python train.py --experts_per_token=1 --d_expert=128 --d_shared_expert=448 --activation="swiglu" --moe_layers=[0, 1, 2, 3, 4, 5, 6, 7, 8, 9, 10, 11, 12] --routed_scale=2.0 --shared_expert_gate=true --lr_router=0.000936 --tie_embeddings="early" --steps=12096
Below are experts of layer 4 (counted from 0) of a mixture-of-experts language model. Rows are named router (the router's row for the expert), gate (a neuron's input weights, with its number), up (a neuron's input weights, with its number) and show model dimensions 320-399. Each number is 500 + 40 x the weight over its row's rms, rounded and kept within 0 to 999. Numbers have three digits each.
After each expert's rows: a language model's description of what the expert responds to. This comes from a sample of Wikipedia text that the model never trained on.

# expert 11
router:440511521563478440558576502493493517454529500550496519476491495507415516516479507492499493438452530445476505506460511556497524483430516504566480479598487408371500484466513458488555626545520474447526441492641431496501482477403519478508455513
gate0:467472458445566522471518481538508577475502514452518458488475521518562412599495507501494483571483492551489495485503542523518399468511558501508594539482472494490439591531521462426450488552557527470533499478523514496525474495539490455535503557
up0:467537466515517439467487472481539466517535472453490513556546502522528537470453453442451485444516495463523535439477508459495537507516488533567463438483511467500487504475427516577505478523502433478438516488456478481487502473459566537435456436
gate1:568535526558523522506474478460419460528511521540450446418485432483508448531469516494485504515523479425523530524552471457491510466470474568500464446460489509494439469551546509506456430498549541469445452465462478548561555503526475502487466551
up1:458474502519555465542534569579482452528453446593462475484540495479541515486527500563495454495418498431503552517499494492502537536539506524498447491476551428572527496520496436475546534444559529438517534525383516497498533436418484461436502521
gate2:530543503482488510531509476492548535640542511461548512493463520568557525491547488460488543521474558560436431488472589544506421438498480609475436540471489467480507495482583533536545473531557542524539564412460487508569533577584477535542457528
up2:498504491496521444428494447419492525493525502526473530446501504456508477474474530496523493501574463485549498518591478488515503524441552554527452523489486458510452515501425461445443516541477412471525504509580483499465498513491510477522511535
gate3:498470491490499510423534520470484411487524544407540467503463455511511444564474459525469478499607483495517525477551581491527514488533492523531492445441480532549544464513541511527541534545490525452481527467500538543543560535484515502506489478
up3:467581519492483483493503501409444530507517509507456471506467486546471522447508580475474450534423522489420476551488485467533499454478529476498437546515497498524488524521467501473474459449548536478458535528488456443556473494475495496525485471
What it handles: Common function words mid-sentence, mostly "the", plus to, in, was, were, but; also decimal points and digits in tables.

# expert 7
router:470496503586494444495463457463535495402409446516473503493482571500504488467494494512463466511578531453592461507420482509529556493447473502501504564542516493425492484524473468504552555497481448542489517436511439483462453505462480496487429496
gate0:493521435455528438430460487507496477507560499502506458403449496483576495598488487515452525524497517460524498494489556477514518424476489527407532500492506476488531538529509516490524478460549530469437469522452460455503512474489459445558484561
up0:502486520534514514472488539465520463520571522471542493487487418430491499578492424484462530506478507495461543509522470462495494435533517518441550594554491482527527524552533493429499495489510418476462508562557459435512497434517533541527540473
gate1:475484493528455461520437519509543497513479508485551470405518416483490461577473507435557543522501512539496488411560532440497496524480537483458594511523462433489476498523444447455472493526534504507509478543530509530520530449562499451509433520
up1:455508538513506441468455544521547453418459456507596494467472481478496471570517473520542479508541546550519502456581601476463473443542466423425545548506512510445492507489483448447489547503515410531482449514453518508528460465468433439538479536
gate2:483504501478511500547557489460446514541519552577543508465457472480524535546477513461536536512511525407447461483476537483546496423543478568504550518496468550483491507479567483424435496464508463523420512461502455627510492565463508485502487496
up2:485500502479431578511473508524499489470535547480404449499480477523485478496509476412461537517572432533500502548561427456469501427452479530486506542470582530607514559502528538517531518524514446534549473532481561488501565470486470422441501517
gate3:463515514517537556522505512492489518522513457492516491445543512484604450467510479534455473470510468503455452498541463534461499495536513546461551465469479487546493526514535460595528468504529520469489542509519480420517407430482506435532468521
up3:514473477492452456503476501496566476475473500498519476585498487520387510519493517505534502522485524498518516441466487473469474479473507462495517523526531474478492468511454499393416535503478514562508444512563547534473521549498499567446505533
What it handles: Final pieces that complete a word, mostly noun and verb endings in running prose, e.g. "deliver|y", "represent|ation", "bean|ie", plus whole nouns like "village", "training".

# expert 17
router:482489521562452461552576472488484508463508510481492532490544508463437540505466497504535509471469508450486482469462489573499541497442506510509522484542481418461500496477485395514542562534519491446501445489579454510491469462436542500508456514
gate0:483524535477385573520494453446468534495555520495483485512500474541572545429453532517532492514547434507476529490477482474429447444584572508437501411432482466508524490459487469491488524536522543497529491552587474556491529569585459601486480447
up0:467495462497461526497516505410498528490535519526507440480545510513567544461497487533501489584447396480549539506514452462476449458519554501478433432435450435532496459436527438468499452479452443510486589561548471534489391532550555547485472447
gate1:442559577444571473427473433540502438569521479477529487390500448498543545508531568529501521525500521426486577454521516576509505500528512485451461547527537526483464494511549571521397502481539475496456404559421480521495472502590478482473474505
up1:561521513499549455574406484590480493498540524526449477496518464488538493562521541457457487574480503507457514487404528499478566476481570427433479474540532466445540470527500560531517530484485548515506614573495473522464435429501447517538492505
gate2:462473518477529538543469459516515479508513486443530458467490495507465512557558512451461485503459421542474476503486509457429448479564514565495481525485540534519527490538487550540546563525446475528473397554512541513428512538508447524533547502
up2:499440521487497536497534437532553508460487414390456504420473489440578496477490541505537477427484567547414517552505507451452444501458445524482456507518547478465540555418538530439432480428461402517531518535552469483463508610436462514544504473
gate3:435561468464485481484496541489558574546493447476517489534544515486588491549534516484591551505428500548483476507552548509453452482485552571514428488466533535517493562536517489536514539524505481464549462515509499508623544546473468575529506523
up3:476558448444459471422512541504507526503425490443466531530581515473504436564493544527584513503428443463461472421566523477481497474446467488484430490516527489551551513537499470492447544617469480501574517474474515559578536573565496455459513496
What it handles: Table pipes, colons after labels, semicolons and line breaks in lists and infoboxes, plus years and "from" or "a".

# expert 31
router:547498498626534422508524470512545491461463516477502509487521515477389515483480511493481491511513578464511504495443506533503532488433486515533486545573532462438478483498464462489518529504497505490496479435536498445481446495445521509504404502
gate0:516500595510503525488509560393452538587476484478583526467515443521538471510470462488534535463486493460539545463468582531456567505455462563538526515504471502488492430443481494445533527539586572555458455481551492480464538471484495516541474550
up0:530514455517494513481496502487516558483471511562458507471523504530498488519430515622462532493468406435481410512418552471505481427438502439570541462525518530499467570461443508481525473551389486448509582450483569516493419498520451483495461470
gate1:480436539492454491471532504522541588489518500522537477527557529515508526503517497476549460437507466546486523549530467625509515437480461586513535523458477505485532466428570505538497442502613538490465418523535518509495508513438480476571455512
up1:488566527491472521478482490497539554507565483490526546548523461539516547465564497500521455438517533529518489483503457478502506518507518525546478527532497484554530501458520561533506458440590489466464444486552582485506550518458495511512527469
gate2:496488542549532510452536523540479499546528562534518507511484521447570509553505431438475543468471508500451466455526481538467464523482474534518509536552475511541488491489560528590465562558518516543541459520551550554523560466506491536526517514
up2:508519513555553439431455547472520521483487542496484542545505462439526443525504456503522496510472470467474451548499603463513480570517536473524483495494582505427487479500569553493529557502439469529503457549514504528518502520481444466477545510
gate3:512506567533456501441472512463485545527466562518473515518539503417506495504502515478461464472529454527424472439561503489446502554494548507564524505524486563447543486552531417542485557471526554524472446526528494530593585390485453482573520572
up3:499511413484523429447442538517461541454544505468493443450450489526469454375473444508466544476531511456489476573523480495501491509564434503461450475536562447472549444503476469483466548497515501465562509475469478455383518485583411460497520481
What it handles: Suffixes such as -ing, -ures and -rated, plus table and data symbols: ″ in coordinates, list dashes, closing quotes, pipes and percent signs.

# expert 19
router:482449566536460497444582498506481450517538493586512486512496503449494469496539525502508456528483508457545434530510502529459520516404502499571443602565530545520555452480467474534493450488540493461514507481537513515583534454450423614506486494
gate0:516539544535466399522561490504443474475429543530532557412461553491558456567460467528473494536453504494510436442458432547472513450541525530427431496539509506496554544424517586471496519513519567511494507473501486501535456517539491517494441573
up0:519508507501488490548520471506477469507481461486519516493438501490502522565533541513555485498510540434545565426501488432422504444560503524526500531513559486571542409436459550511445474480471432509400531496474473441503586493535509547526474461
gate1:491529530492479403472493484428568510494576517494518515433496549482550519495419491532501514529519439496522538497482489565458569510432462466483567526526408453480503487504502479496536485491517415477492436474558420483488525451475483509534567601
up1:497480449464449485440534465430501421475472448503547501538540425466541498520587490555489421467456468508502545553492558545449456480530541569462532512469547455448512491457459477462495493559524460456549528474483508553481419533545466540452472446
gate2:467490474474480491418509454438516506475503482525468520423526506473511543527515536477524519484542552444471489456586496489484484488450477511476489513479490487516525516501476503423509455459503497527543429461412489531551489542469471563539538475
up2:443457522489458491500506538536534499435590487561531521563463531436471483554524473513491508497539452466473503529469587468506416469463511458471519519488546560528460475490478471479492499495506524453537499533480459516464456556504488546548482421
gate3:551497477516494455497459478513516449454473458517552502548530626493523520538441542460536508604510410478485540497525513495508461496504457447532482500556489478492534491492477508440527531461507511560521451534523462492512546445473500473442437529
up3:511552486519514528545521528534565550528571493531417507490454467472517494512508466473492427525484506474503541471460531529510524461543488546482542607588457523527450430484485512524433513480530419467506493516515529496521511460524517508458472521
What it handles: Middle pieces of personal and place names, often foreign, e.g. "Mat|te|o", "Z|een|at", "Er|mit|age", "Silv|ast", and name starts like " San", " Kevin".

# expert 4
router:449504512548472465563610517433502506490492500520505521488551505488429473513516426489557484494520549454447523484486511580491504476476495517507474465511516435420483474469463446521546587466522511480498435434591433565471473407479569513518443523
gate0:549463542474534545500452547477493510531495555416576481433530461539499479552524477480580480582453513490594507464446533513524507419507522456509474522502531516466490532501544525454540483538504526591502469513479539494485489503464452590576529490
up0:511444543500594493492527530431434552494457494512519482445520488469491465515451465577537429556490491520517470467507453488611464570427564418447497438538531482482465480463476513391581464479513492519483469514481533564466545474535460546450437504
gate1:463566512414498480446508482531546529591494504480504518505501516455542502548486474515547452528469549499474459504489504476464459510447496541417553518481554500496484538538480579482472472512507540529505502499505481524488492502509544463472466478
up1:451520450453492500496530453537526562492491508483473549498526506461560435489540502539520488509508611474444455503483522481482525579493514471457454540447515559497479504493449524456479465537412546530534463440531533501511460463571483489391441520
gate2:452508526482520520493503484573456484487499500466543515454447458458527581633484465412495433516512506449510415487500448509443479497506501550564534506545541599420486499457466494488575510454486496511524482521536557445477527545505420543579564519
up2:444497471544464518503493485546532504482440552452575438486491467492488548567447522493501497480534475478540453486501500486517541534425454517470461556520548531475492544513457483535512455419480460508566493527563526520551546507491365552511523543
gate3:482556484487495520564495578453521490480488526495485509500512451478531486576481476563472484500581497497429484470538431495514500451500524471545538482460543590485493530513607501492496557519502525531486517549482554510481542430462516506459515542
up3:512505468498540483591447532451470472498587493528518503456482482483537493490479463491477495510501503430520530521503472501451579451464516532573594473509528538504484553488605525486482564521537446518488485574516537536481488494476573469453493512
What it handles: Blank-line breaks before headings, plus " and", " the", commas and coordinate digits in lists and tables, e.g. "Rena and Leyla", "9|1°".

# expert 5
router:482498472470514497526509518492482470498550545466507584519445467414497614541550515517506477469554546478516516507497507514488526492429509510534456525548565510486508522485480505492404525463564575581498513541518415533546425459533471485495590529
gate0:516454497502497525430565579486451467553516544492545498538549520475439455491366473530506485440532451548517471452494470497505419496551481465492491500502521525600469466487558474481544534427522529487466501525434498522512501550492552448476513535
up0:521508513431521461607507526564515486491499521444511528504482453490476438516516488534484488528528539531473552512471520504551500491506490475439489521534548456471467548465548516511490543533560517518480450451509498497485508394557473532469540559
gate1:530510487450522523568489538461463520425511514507532540476535461531537535559566455562486512433534468469492562467520527523425487430549459476513523580598469505493442450570506430452499499483425487502510502494463474467497454508453487475500527509
up1:478528479434498540530500570505497498509536525521574556418523523474545509518520554526516463442547517494466511396505512498425472412532479588463513486515431476507469476504493477445506501554462513469575533456407483522545467468559519442519449571
gate2:537556554538498580453525541559484446496406468559516515533554485567441494543459449450520409469534517501443501408564563492506479473463557436506477485590565472583549501575498481526493530436506502543485534508445521521482562462501481473436492470
up2:556522556461529467476441471488491578503428446482501498440606508502520485529470478465502502563504523550506500438550469536520444522474492445484557480490502460527545536549530490540493626526481451550572459589536464524505504476467503475536501507
gate3:552544444476534477521474519521429496481501516505467597499483490484462508490533523450558428523530447432482541489455467495482509524484476482523502521531473553548561523551484539437555518451468449582450485455494528515510510543435477436461539511
up3:514522535466540540513493481456475482500558475505428585534551449450478473478525548467537514545511404380500548524448430421468466552517549424497438476467500501501512474505466480545509554502528481533493549522504421454538558498553459471479519492
What it handles: Capital-letter word beginnings, often name starts after "the", "a" or A, e.g. B, N, Ach, Alex, Charsley, Vallentuna.

# expert 13
router:426501517523474423546566490478456475425524480516493493490510543477448508501443532503511523483485513456509494491448499553500517492393510485508496490601482361392513492476470424495571568541515455450518463512600420472505472493409497460510435503
gate0:527559488497443528433472443468520493537465484512437561433495453518509521567507565515462516514465534567499541510524541492487447526543541593470491459527474536526502428468534481546532508482484535456498505532510466521484591548509611455593500496
up0:466439507505535505540457570489437448527522505495522466504548519458604474421439430496555523482509456539474470505453538546465486476475542492601555503499438534513448528549490485467500527519516434595497469563473517539482393480488520551519516544
gate1:566536474474511447533483492561440452538506568495563549552480538501534503494521454524463472457527537458486570504496518541502528479474530531439449576483511536542481440537557467531510539491488491460485542488505521480540479473509510511480520527
up1:488464501519489530481576461486498481481456447519509535507465513449493570488524476521540456551471524569507458465419490554485441510425588532494558552486510523431499493521470450471471520430508513555478474442510459509479481451522414437448546513
gate2:554534432444522504490561566537442552519517445467525531507512499457549515504500532466483512505446519490522552467638531501425474415496495604475524513476514514546531527486524478478469523503501460470426475511473520537508548529511479542532507567
up2:515499445499493447514508499539399468488468594478532566406385476502548490618452438578469558544466526525522502491545501574510514561514455495450484507488542473519514508536469458520522521455511429543465536488507530458495579524459496519484439565
gate3:450561569517519498454499511467516521467516506477506540493517526506606495571415490423517594470434487483500491470546507509480438461421579536480558485426527483503479426498490498478507486494482517474533482479502509465475546505568484498488502529
up3:494460519466571570513499497572473465447522436472529449493492465509487457478518479546491520516523538523503459536540494535510461510589453495443528433527484513477505505521482547496467527555501462496495517537486487505457455497516479534603402528
What it handles: Articles, auxiliaries and prepositions in narrative sentences, e.g. "The" starting a sentence, "was", "had", "as", "to", "already"; also seconds in coordinates.

# expert 12
router:442545484495554543472548517546551515516511562476497526454527443479529537583527474534483527475440479473483458429497556477505521482503509530431479529493484433449490492431503440529470509456459525447476463532555499510504482497535513492506484520
gate0:563455463477537538497544547484446552497515479508503501514498472553489515498472528436578486482540490495476439481505528424484510464515460493506568461491469547453540556553451521517499466462534533483440482440489464488501551492497479495513516523
up0:545459449575535407565526470475597520461532507438552514429560504477405514478491432543485474455376484456518482438441501440531494481527541499483550465522508589462485479438531511516444501469599536518515493547508466513510501518565490526511504546
gate1:473524516455497464486522443563478507481485466455559544437481478489520394439505511526467523549489454547460458537487539503465504472488488447467493550432505472477487535492507512505548504520452518434513524497490537540503483540408473495485432593
up1:512502607505454478496625458543474436509610454493511534484497513489516542511460476447464518472539456442497432579516491487509488518458525501508526564484504467533501477501476509548496462484543546492532452470498480475487536526513446496532535495
gate2:549469439522498505511458475576446550517488523582457454437512476458527482469457475489446502461511424480520435571419556535480483403485476557499470510447545542458513456494474515543533456477535441484497539511561526403541547503455501519487489452
up2:502489529499502538530567548449538585480470475450461472484488551454512482487555511542465471483432462489524533548526452519444472469467464460546575517518428484477448479529541550530476610514554484563474442617529537452539588478506510458533529478
gate3:492526415512562534435435522509520577505504540528399465518475484465491455551496390484482470466481455440528530451549532439447426465480494558456512435463486540465511470474510498430520512480535531414591468545497498527506538503544577601478477568
up3:520567490622572536444552459472493526584540449468466486513522524481524458556550507533436500458514453487419454481498587541468510458463487520470502493531530585508445492521401445533482532506565513520467526495546540534539414544532509548497460497
What it handles: Single initial letters beginning a word, mostly capitals in names and titles, such as M, T, H, V; also neigh, immedi.

# expert 15
router:552506546554496453557424472503565482500420506495498577474563555510565416535445503518493409519466484484522496536492506529468477484478575514430582500530503497529609496535502465514537511508486516494553492514513496401556531429480520487477555561
gate0:535435475509529430563447482527484471501487567454514500447436596500471487464502496463498477480486556475554463548521449476508477528496536544452593489559526495471517585515513456487508546481560507473529504459493520498543490515496442518551509465
up0:552482448523513424519486538501538451499504601497502459477444612504459461478485454471544420455489541497488463539475483529533471470476586505420533436523456552501530580463509455494467518551538491505538508468554496438594439505470470543542550546
gate1:525576478448438482466527457570492457536475449366463454452470503463513470473450559515515526471516401464532483416518516552521436425433525502494409481487493417483513520453526483560471497517483582483580543444480573532544468537500549411489466500
up1:463505552464482444442492514496495528493601473481550531520460475504486521442485520521452522534497477502469502489513509559545473560537442516507514545553420547485544473549461435459493452494511537496543537491459484423441484502479467514508505476
gate2:552522428520529450566466450474554503484469551540499566522429449499466484498458539485466521519481550468517512494504507572485518458476522514474502547537521572564489538560558496465510551491509558452564507503499470501486475473491436570503551510
up2:599478481534484537458488518505519523486482518399519573498509513504520427526524571454494544434446511485511494605493402481508562534505550495464496436564547546430459503519482511480442499474470427418523513508476496427524495538515513551509519497
gate3:495502560455556464455496566428550426466512533472553499530482542455587537497495495443471477531540551515444470511522424519420498494490523518562437562490443480459522425439425516559489544467452528484441473511482588439573554520423523477478520458
up3:481540557460542466520472472484522520488569540511521507448595513490561548550501528501473530525501559526578507598402490512421562501459550494527584505530462473514495499493498489540437530505491417545523477490518560534519517499502518417516509478
What it handles: Second pieces of words after an initial B or C, in surnames, place names and species, such as Bucci, Bukavu, Gomphrena.

# expert 27
router:468507517552519437551547494481494506465499454527496505501489531484440511505479557503482512496533554459541513491445490524515545505400476506510487492568520381426488507486454420474561590556514467437534454483565423498495447491423500463488456507
gate0:493543516468477468518522586534508495550538494463493536475489398568444476512488539531432487478486436507511497417559446434465482425575521586527510530458513483453515471507449431557467514524534469476485465444480474503438503460495516549549544490
up0:517512491512464535469533475439517512527475522529540513525447480508461472508501479471568501539481492586597559442502471485386515560500555479565470505544432489553504448554484496518544589477552533442535512493469535523481466505552469492449549565
gate1:430543506435509510408483579522526507562557458459563466464498430490466484479507552510479532502412565567495477509508545493485509525499508515557508482483507531506508452520596516520486539499520517388478447488480529540468501568449490447571470544
up1:514461470545490489458577526477418443576465540514520490443508462493502419587499532539471516446555499546529444531473510541541527548552444527556599532448489579499503536499403504477438526433515512471598479496473505501563575473550462482537447488
gate2:485497453549536444489470523527510527475456520446495423513539477587522434512504525458530393484558498467500442500604488550486515436520520487531506508488493453541494480493513523523515458500490501545517449496504511583522534532542547524479476512
up2:574482558552588529506491510461416509445560487458474454508481509482573524448480502414557478521529530420624515521470436440465506529514523488515457495468471489556536507480522546532484489526535442502409498533527528474463509522496486475580478447
gate3:561459477466505526518463441557546549464485539437516446517525499465528567461503467452552554473501528518477471509568492462470439504523519594510515490522493531554543477474541495521440547485459497520450413502469453532553516561519491475517541572
up3:432520511521508521460488565524512506466449460487485414491460530505502471434558496523568569465426504501433453495524541434481538488492515516521478524464549488512525519450531455543532509607494498513510511501516454481499486515543517441519516488
What it handles: Second halves of numbers after a colon or decimal point, such as 3:56, 1.99, plus adjectives like other, various, small.

# expert 10
router:466543590564622519457461429485505462547573435466475461454525394573526469476512521463551553431533472448496487497459560476500458499582462519451524448494460462443505468507397513530520622478479592523445445546548498502487511455476539438522446526
gate0:502507503506494503460564530504489501475490516446582489530466484483533539530480505549483570519489445488548490445487542497429492476471565467472498463447456532441496440513411524479485491489561552424558454535479445459468513444545492465470475536
up0:511501502521505514447439501469514504515497535425577552468444510417537519547455504545506549491491494533604491468521528454506506443435518479487484437424483490500542559455491628502437466464539529446570498519462424492503540428536516451514437548
gate1:441525493556502510528467511435498481517574506496494566479482498501511502507517502456535601533483536494484589447511475510566445560474550465483510508538491486494500404491489516549552557444474455489439498492505514558565498574472544505484498517
up1:468526475498548488449515553517435569482472493497555477428400526515473505548563470516506519477533480498428529559443467510544516540520519534518527485482509491413486451498514539508477531519473477503483451494491517528562553531480421485431516518
gate2:499523542556504476506512567490544447540517460503424550483506456559516447495492522551454491474536489433478509459490496473507432500457480538508453468450478588524534517477511470466488624529559483541457452492501499516519480507497514500547538533
up2:529554460433491515457509468470587468430490467527545519518465515511541478420543524474537484380466524476441408501500484448445481515456451462478558491490489532549413531474481518486532507538472514459403461545522500442491436516476496446518434495
gate3:538530488500534540477475546481517505546427503536501452430489414547493438562502538447498499412491516478468490536467473504519448420554420577518564470530530506498507561502508527480488537459510552563525516539519483540547506474441421474534518442
up3:538474544485482538475520513468382572532461422524445464437438438467549435520435476565476457550559537422511515582521449523539513470548408499516456444504437512562477517509488491467492541485536530513447493495490427509496474482597468550495570460
What it handles: Middle pieces and short stems later extended by suffixes like -ing or -ed, e.g. "bor|row|ed", "Gr|ound", "U-T|urn", "writ|es", and "ROU" in tennis tables.

# expert 8
router:574465496569489484500502465494575512402451494459500485471557500483401507450493515499470474548568595457560532464486511491507500490470474533499484576527503473454475478504428472476440485531506470471489446450545473487430390515457544495495468491
gate0:515533498535458439523576507480509567487500536465579522442509490606432570494527523559477549545493563433497535503418487464444536418623597518580516530490511479513522489478447512490560450507524451505499456552479549429502561517427503560531563558
up0:527420477480519445486467477502519546570490446531453483497440551546478480505496438596489443500474530453542475477497491499464550453525440549500481564521524472488586490489466567520518454469491537560506494529522530548465517504488499484581568445
gate1:454529512495547484504483458526555523455520484489498536508563503506472458560524488525507503505500506417530493496461508525519539468467484525497496514438561560448474494472462560486498475471606515547410474458453564530478490468493493470447460508
up1:515536552487447457471543536482520529524491559516453556518450471472552469504494555449451569477498450559450526488525444519498471544482494493525514502536469430574487511476522452521511494524386432439527484508532464462560569546535563501579544487
gate2:498550459468507423566482563484537547476468503551492505452543527472565478541438477479542480458494440452481473520553508485521489473522474527471452556449467509496463543519446536494479500537550482547480487499436485436562548544508494541553499509
up2:517511508457544487560464579515519538476492504518470479441564521458452532517473501482516460516522589500539545476563557527499460560556506515562469516380528452513489572462534514492483490517541501498464487554444512478558450500563526487586462497
gate3:565483517422533494534504609452490539527526540442480466454482444516383447484434511427522511550490480514498468516501503487484423454514564494512458495505517492466496460525502517477521473509523474460523503446512488532510437491539455468544478518
up3:494395564473485474514508497520479529467545488480451479463472505470430526454471537527552526556497515529525400550491446575477545487538482506526573475517593475479489544507520482417503488551530436531454495468496438572515505470484414520529536468
What it handles: Word-final pieces and nouns naming roles or things, such as footballer, station, writer, politician, the ol in Mongolian.

# expert 30
router:554509493616531424508526481521569491459470529488500513483524522472390515482473496491509494510519578471509553497444501528502528488447485518559490555576538442427463486506481464485528538484508498483502482424542498459475446489451539510507415508
gate0:521511529434429474479496580473496515582477527521526470508458489548484480547513520507473473491395474476498520482449509541487435466502566559447561524479557489475492450535540522545499521528554522465512481517537499487534533437492520475499550535
up0:444543530459417542500480553489474490620474544493526436543423479509441619510501558542487394542439488476514540502483548482472449504521466517464591481494477500480509476512496517463489505456627495496567537432481565496534518502505578497527574453
gate1:463514531456539484501554462488508434499445494463495498426587434545431540549484502546484473473496417470462503486481447461428503470449496495450576530514488534552503440473508496513528473508524521483503486471532501456473527502534510502508466539
up1:505468534533593481520510459453476518493441510469489483463499476530465520448461556503484531586486533480497484465451539431520510541543495561449454487450592467492483483414480529461500510506513511544505464478465477458458529464573488489462477471
gate2:480499526462459532512553600506412505494565544493503498535535483514490491541497512474477510462537444485462513488519546494426395443516482532421599520595505474478538468469545533497549447535512529494539456526468437504498557509465486534471435496
up2:538449500426522529507486569512395523480435548481464517520461483538437481463505473534574406493583464541491515415515511515469470516487496535441431587508483413521523509502452492522439400527546481537575589507490477490442541516425469451487456480
gate3:453534506544483484511485500502477570444553525437460481477569458503487471589537498470519508491523513462508505468490536484466514476505553529490527488494516549502470493479484473474527426515450531461457451474513468456510511500461532465579512542
up3:464493513548504505471581448497529573456470515539460461537511481475524478492438456503513462525567455500507505538499452495500440513504465456435533451508534553524477418474563527515509472512531544516450513554564452481505476474458419484513504547
What it handles: Closing quotation marks after titles, en dashes in year ranges, and verb endings like -ed and -ated, as in ensued.

# expert 18
router:536482473554505427505519442494534496428436510468554473487482509474467535498494500497510503503531533473507478529445478531517545512463490513531522525546503516438462488466455487528518522554519501455502485424536508467454496538404495511491472506
gate0:476516578463509513499445504530458530471541460483565477512468405519524504454480533528540542518554523482551567473460493541460514519506504535418438575531485507432455544496480551548451567519513526454509564461464483478563507470517533499516486483
up0:499556462518534505555507513608563485482480505470523566557517475531441443418474514515419549510489493524464523488473492571524525463508484524463517579452546507465467447474484559446502553515528488500497489456527490477447453463510566499519529505
gate1:522534470456494449532517490449487494546465467474453497503441452578479454481493515411566498554507456531464533480507507529431448463443527458472581410465506449436444473505623479528497584554492450530490517477484460536535486438463516496504525584
up1:534449452571488472431515478527540526498466523495514499520513571501520476549471451458457554486503513473494431487520497501506522535483499474515497558514448510616536459487457453543559423483513501517471558447503495498498513503516470504507482471
gate2:523474432411471511462535548482553461527532456452489566415481528464486466589506513452539520474446496487483540496466431542482487524532500481533499512470458535499484489468461476465534467523458433541454560453564552448504515607502504525518447435
up2:454500480495487508451479509459550463548598454465503547416449455504489500521486531484488538502458474501439463502488428515498490534525540488508524549457488582481477531512494458452554507506423460505392484520584528454454499550517440518524466468
gate3:530510498507522515526510506523546497543533513489437536501469528502481512459561532541508488448480471482484546562600559495451489449537533569536523519546498521552470446545526477506571544468564524521542477586554533524465581472513525509547540590
up3:493445519553521524457506441515513449466547458487536529479546467517531489522416505447487467512526517520465565410436453442524512435487474471503490556465505545442483529532446566548477480518462418535466537418522500482478468547486517524522482444
What it handles: Closing pieces of words and common nouns after "the" or "United", such as filmmaker, loci, States, age, team, Vakıf.

# expert 2
router:472500522518512438549546531496556481535487500463437490463537418556476492545539522534502512440459519479511496533454569497562455486497496516473477503485558472530491421428453554521488517503468524510504487522448499548465467543549541449485496565
gate0:484530477478440470515455497463502508481448561455504432451566517470493481537489510485463526457466488502509545546521502417456442459527508492509482446505464472539475499461528527514508503474491525485534480542415493459516443547576529435571566520
up0:385461517468464524480498523470488501535547431494496517561527529440569541481544478441523527450466535468514482539535496483490457460528462494457477502518431499460529505427522492510512515505491453432535515460523435449514488537499442507493529473
gate1:427516474462540477536478499441505497468518482539444483471541439527427484491457454500559492520484457517446449482463496527463482491509521543495498506474434428494583525469476588498551550535448506497447503486462504525446454497469518505509526504
up1:520466528481552522504555487574514441472510462536458508525522465455499490450490538505415471540460482490454508550523487474453500503552475520455515418524530471540524582422523595527532524530502547463541537481461500529512507481458484582562430568
gate2:481475450479552473494520458506557513490441536516522550498516456535472530504456464493519543469528558499473499540546517508488450447546454521540551517540558514505535401559514515452434520466455485543551459475552484536464467531496496503503481532
up2:519509497546499459525528517516478459471520496499449489524469568510519432469537495488527499559523428448538511458498447463479502599493522497510494515416455496497436548505536507543559497570541505445462525544488511454490520487501499474508549482
gate3:520477486550448490483489495459469497494494490492486546481554424496513544511501469508505509535548431466473527446485492511536460448490512401503504563507576544505528514542539542488446511508481507547578436493561446445530513455460582495490526482
up3:440491548478541547533563481525466536434505497450514475493426508500447448444542516462471446477457518474553515538531514465504505496510468529473548532494455533540511490483514482586522481445559517533524562561508510539506524497528456544489461431
What it handles: First piece of a capitalized or lowercase word split into fragments, often names and places, e.g. w|ound, G|riffin, Kal|goorlie.

# expert 25
router:589485480548543516501501474521511488530496477504456496527510545451476475441492492513469541519572526462429452490537479461503560482477455499597502551459529439485487473491506498463550543502468491465477485484575472510421449461413520476480457471
gate0:410572508502568504525517494504545480552540520510482498555486536491463450504554527408495537513500511481545484483549526482520534463535497520566503485453448448536449432492531485482554502453541511504446615522519551535477524466446445440482445492
up0:436551501486550517541490478498497491501558476476463469569447558524482487490573580400528502538538459519519527464509505490543559463522432516577503492491526450529467465480531568473531481497502489499415537507496492504507496460452488457444479506
gate1:485545491485456490522526541513436470574560466567509502378515538489526457541497468545485522518437487489436520523478470524446504496520468554490563485517533499511559534519511508467474542456456575430485465439509413536570493520514430477515451570
up1:491451544460517469429497535491481465505528507559519445497561491468486490444510459497489481490473524523505518565473435441563547518507508510527572470380482520537518529533502526519499553484479503432483587539472423506517464505489533455527467467
gate2:558509518433444508505554502545492517517470488535539511460571497515446495477512534450469492542453522521429459441523486558516518402490548530503565506492416495468517494429529522516499576503531542545443515444482490488538501439420525534557574415
up2:508497526592539491505516491432470526492503508488482461503389499547578471551498471465569549470553497547578579519478535418498496549462448481504445485498594523539537556573465502494545452521452437451500547556519452481437473605574489484458434607
gate3:583553544492556515530537473473440556594499502486528459524508499482399522472479540517511474517521480462461474483456463472456492408476519555601488497474510415497521543524556537488464492485497582530460557504395524540546501486481519523489625530
up3:537504460503517528527474478462480562567543477500501457461559502554441510503525584569463537553553396561430492499465462431532556484502512600577538443481568522517571528522531491520473462479483533500481545488494562572565569447462484560501614493
What it handles: Trailing pieces of names and words, such as "Gaud|í", "Oc|amp|a", "Feb|ruary", "Chidamb|ar", plus whole nouns like "Camp", "teacher", "prison".